python train.py --num_hidden_layers=14 --n_experts=16 --moe_layers=[0, 1, 2, 3, 4, 5, 6, 7, 8, 9, 10, 11, 12, 13] --balance_loss=0.00915 --balance_bias=false --parallel_block=true --init_std_o=0.00415 --optimizer="muon" --doc_mask=true
Below are experts of layer 8 (counted from 0) of a mixture-of-experts language model. Rows are named router (the router's row for the expert) and show model dimensions 0-127. Each number is 500 + 40 x the weight over its row's rms, rounded and kept within 0 to 999. Numbers have three digits each.
After each expert's rows: a language model's description of what the expert responds to. This comes from a sample of Wikipedia text that the model never trained on.

# expert 10
router:480565513448519518546544513503508495531519522479555511539488441520585600438476470473454461521477465481458464555544537542441552494527565479493466474511555453489428549512446538533424522539505501464546474461448503531604465519454470538460535542450458495512566456514475504432478515509506518513518525572550489457572634476538548542509441532498501593474549456470509519553547430512511480486475
Description: Commas and punctuation. Commas, semicolons, closing brackets and name-ending word pieces, often after place or person names, such as Bonifacio, Ludowa, United.

# expert 3
router:460534544478570518496538474457526453476473531463538579490544466553506519518478513474507469526504549494429572522502522485452461511483517472509507456479631438500494545520488509501447510516543469493481453519461503493547488518451392566505553516493460515508448501548557444475550489471479451503510539551487518508515516579550570549518516478503418520505524542476501547554467441514524432503485
Description: Function words, verbs. Prepositions, conjunctions and auxiliaries in running prose, usually before an article, such as of, in, to, was, for, with.

# expert 14
router:470509513503542509551588498528453446532419522456529529465508469572539496478493496474556498553488497485475557556524519532448518574538494458435494496495474384500473548555517495489455538550573415486529497432546477558561507559439507514486515517524461532514434534465528535504486502511470480540514470550540509462482515456532545560459488557446497489545501535571480513473576506565539431424476
Description: Taxonomy name pieces. Latin suffix pieces in biological taxonomy lists and species names, such as -us, -idae, -ales, plus labels like Genus:, Binomial name.

# expert 11
router:523518510474588512558487489442499547572534518484498511516507482545504536449458481453498455479439486513463514533592551472448515454535530471443543468493522518500468569515455507468427506545585435475525467517460541506566476493482444540490504617453501422492546476500520486426512510538509438515507483544579519476500557488539581536457462458526442506457510451489537561547545418566497450528515
Description: Biography career nouns. Career and event nouns and verbs in biographies after his, a or was, such as debut, died, work, election, Minister.

# expert 9
router:498537485479568503551520532456564471484518524467563557522574434553568547480416480479483464533482540499474438544553515530451474506498566453503476451513554489511476556523496535465431563499563476482512519453454540548584465507425412554492541499455465474570453477567545529462523503539509469553528532542583508503531556515540552559490423474469478537493535485518491537538518467529518423464520
Description: Sentence and cell ends. Closing periods, word endings with periods, final table pipes and pieces of non-Latin script, such as p. 109., house., and Cyrillic name bytes.

# expert 2
router:505549510479559490556521538458558477513520524468572546514572443546567537490435484475483461516461538510482450567539507528450487491497589468509496451517542489484482548520501541462433554509564468465500527464435545562580492504437411546499557495451470464558440479547543525475525493553491466561528527540592505508539552506535550557471440476464452537490560501502492543550507456521506431477523
Description: Numbers in tables. Digits and cells in sports statistics tables, results and coordinates, such as 1, 06 in times, 2 in degrees, plus row-starting pipes and dashes.

# expert 1
router:500461503432572575538550527447474440520465493484560499506536420509497523477455522487571498464457506566564481472486471512447466614484498506575434443583553459525427538525476523465446516512503474472509462550470522536538479382504519522492554499541469486610510429467517485481510519534488440539560486549481531509503533528495612524431476455540515519514566469518519457516485433482607525470478
Description: Infobox field structure. Line breaks, list dashes, pipes, colons and field words in infoboxes and lists, such as Preceded by:, Born:, coordinates, °.

# expert 6
router:501557498477514476515486406460461504515463544446526500521511438494485551477461481465495453485461560442489536560589517543493460515466476458425484490473503548461486512505491501450450511506560457408568514482498564542566500559495457465493537579471449500520525522471527491519471436534476497560527534555585528566521570504521549557471475482356426560469529483506501573488515487466502508490479
Description: Word endings in plot summaries. Plural and verb-ending pieces like s, ers, ings, ts, especially third-person verbs in plot summaries, such as shoots, feels, decides.

# expert 7
router:518547497473570494535522541458545470504519513463569531502568450554568537486408498490498452527460544505470435550545507540451498497500556477528476441521565478500465552544494539489437545521563460465517539439448528552576479503429411555501540493455471471572450465554544531451505488551489458543515537541586527493531558534542564566489450471478484551490547486511499542531521478529510431464514
Description: Foreign name pieces. Mid-word subword pieces of foreign or unusual names and places, including Thai and Cyrillic bytes, such as L-iang, Pr-adesh, Mered-ith.

# expert 8
router:508553489436474552464483499477576398462497596463530526510568461573549510477463522460524436544474501478506458547512528536476522485440552420505500456526574483438491516462468530451487497488556511470537528454516511547534458524473476469479525505489482440539463467500562546455557423542486489498556502486530483496531549507466521571475437432473496529435541512510564503578519523523500432506473
Description: Articles and determiners. Articles and possessives after prepositions, mainly the, a, an, his, their, its, as in in the gold medal match.

# expert 12
router:504509509410540472583506488508481448520543513464540496496519433528552508423569509523484538480472526492488459541470453535428488455508521501497490468497521556525458495515567462484431464524517518404466547495490509453576477589446422501526522507481505475505524480511514461454491533518516469523488489544572484488452620519521541493515528493425483514449537485458511502522522448519508531468436
Description: Table pipes and headings. Pipe separators in sports and results tables, and the closing == or === of section headings like Demographics or Records.

# expert 4
router:469528523460568526527572507506470501567492597456541554531488504529580504502466532469523460484484524486478527509551482532468546571511553491558505485552505471461437564532496533522445458509622439482519495458508489557549519481518431516487523487519425520510445498479567504493548497549445417544550535555510505508457517461503571485511524522473452533490461526510502466463509505522461453458498
Description: Geography and climate data. Words and numbers in place articles: climate tables, census populations, and descriptive nouns like species, village, flow, historical.

# expert 5
router:506533504475566511546513530463548466491543531471573548514564448556569539488420489478489440529463539497463449547550520528451491499498562473495491452513545474487474550528479534461430582492568483491501508478444543561585468501425401556490536498454465472569446483564542532472518504547506460543523530544590509496529550506529563550490442484452473533496555487510493551536526470529524437460520
Description: Numbers and name fragments. Digits, decimals and percentages inside table cells, plus initials, Spanish first names and mid-word fragments, such as 43.1%, B.C., José.

# expert 0
router:486532515491561499571528545464566467494534539464571559528570450550572540475415499489502459512463540499463457537553501519444493502497576469503474450520544483493473553527493521483434561511567463483506507459443535552581465503430395557476517500461463470558447472545541552463511503529508466540513522541586510496552553522532559548490431491452493545488552484524504552558515473526506402475522
Description: Table line breaks, name starts. Line breaks ending table rows or list items, plus capitalised word-initial pieces in names and headings, such as Ju(le), Bl(ock), S(üper).

# expert 15
router:485572515525574544467489481468526484510492518466533573496498409554581514489453516485476509521479548516445491492556502535485547545465546470417472471495554449461530539510495548492481532586522474475519499574472565489573459562521421526459493499425503459557498481583530464448544446516472470513559513577529520475520547522514552478505540467503519537537527522520528567523493468524519505451499
Description: Music and film terms. Words and name pieces in music and film articles, discographies and award tables, such as album, song, vocals, Nominated, singles.

# expert 13
router:515532496490574506539511531453542481503532522485567550518570447543565535497399484464486458538470544490456454562551507521450482492507568472501474446504544472488470552532496541470443543529568466491508520483442534556579460500437410544468545493457460469566448468566554532474519485521489471553522533541598507500545565517541564557498435483466477549500553484513493546538511473528514430470519
Description: LaTeX and first names. LaTeX backslashes in math formulas, English first names in lists and match reports, such as John, David, and dollar signs.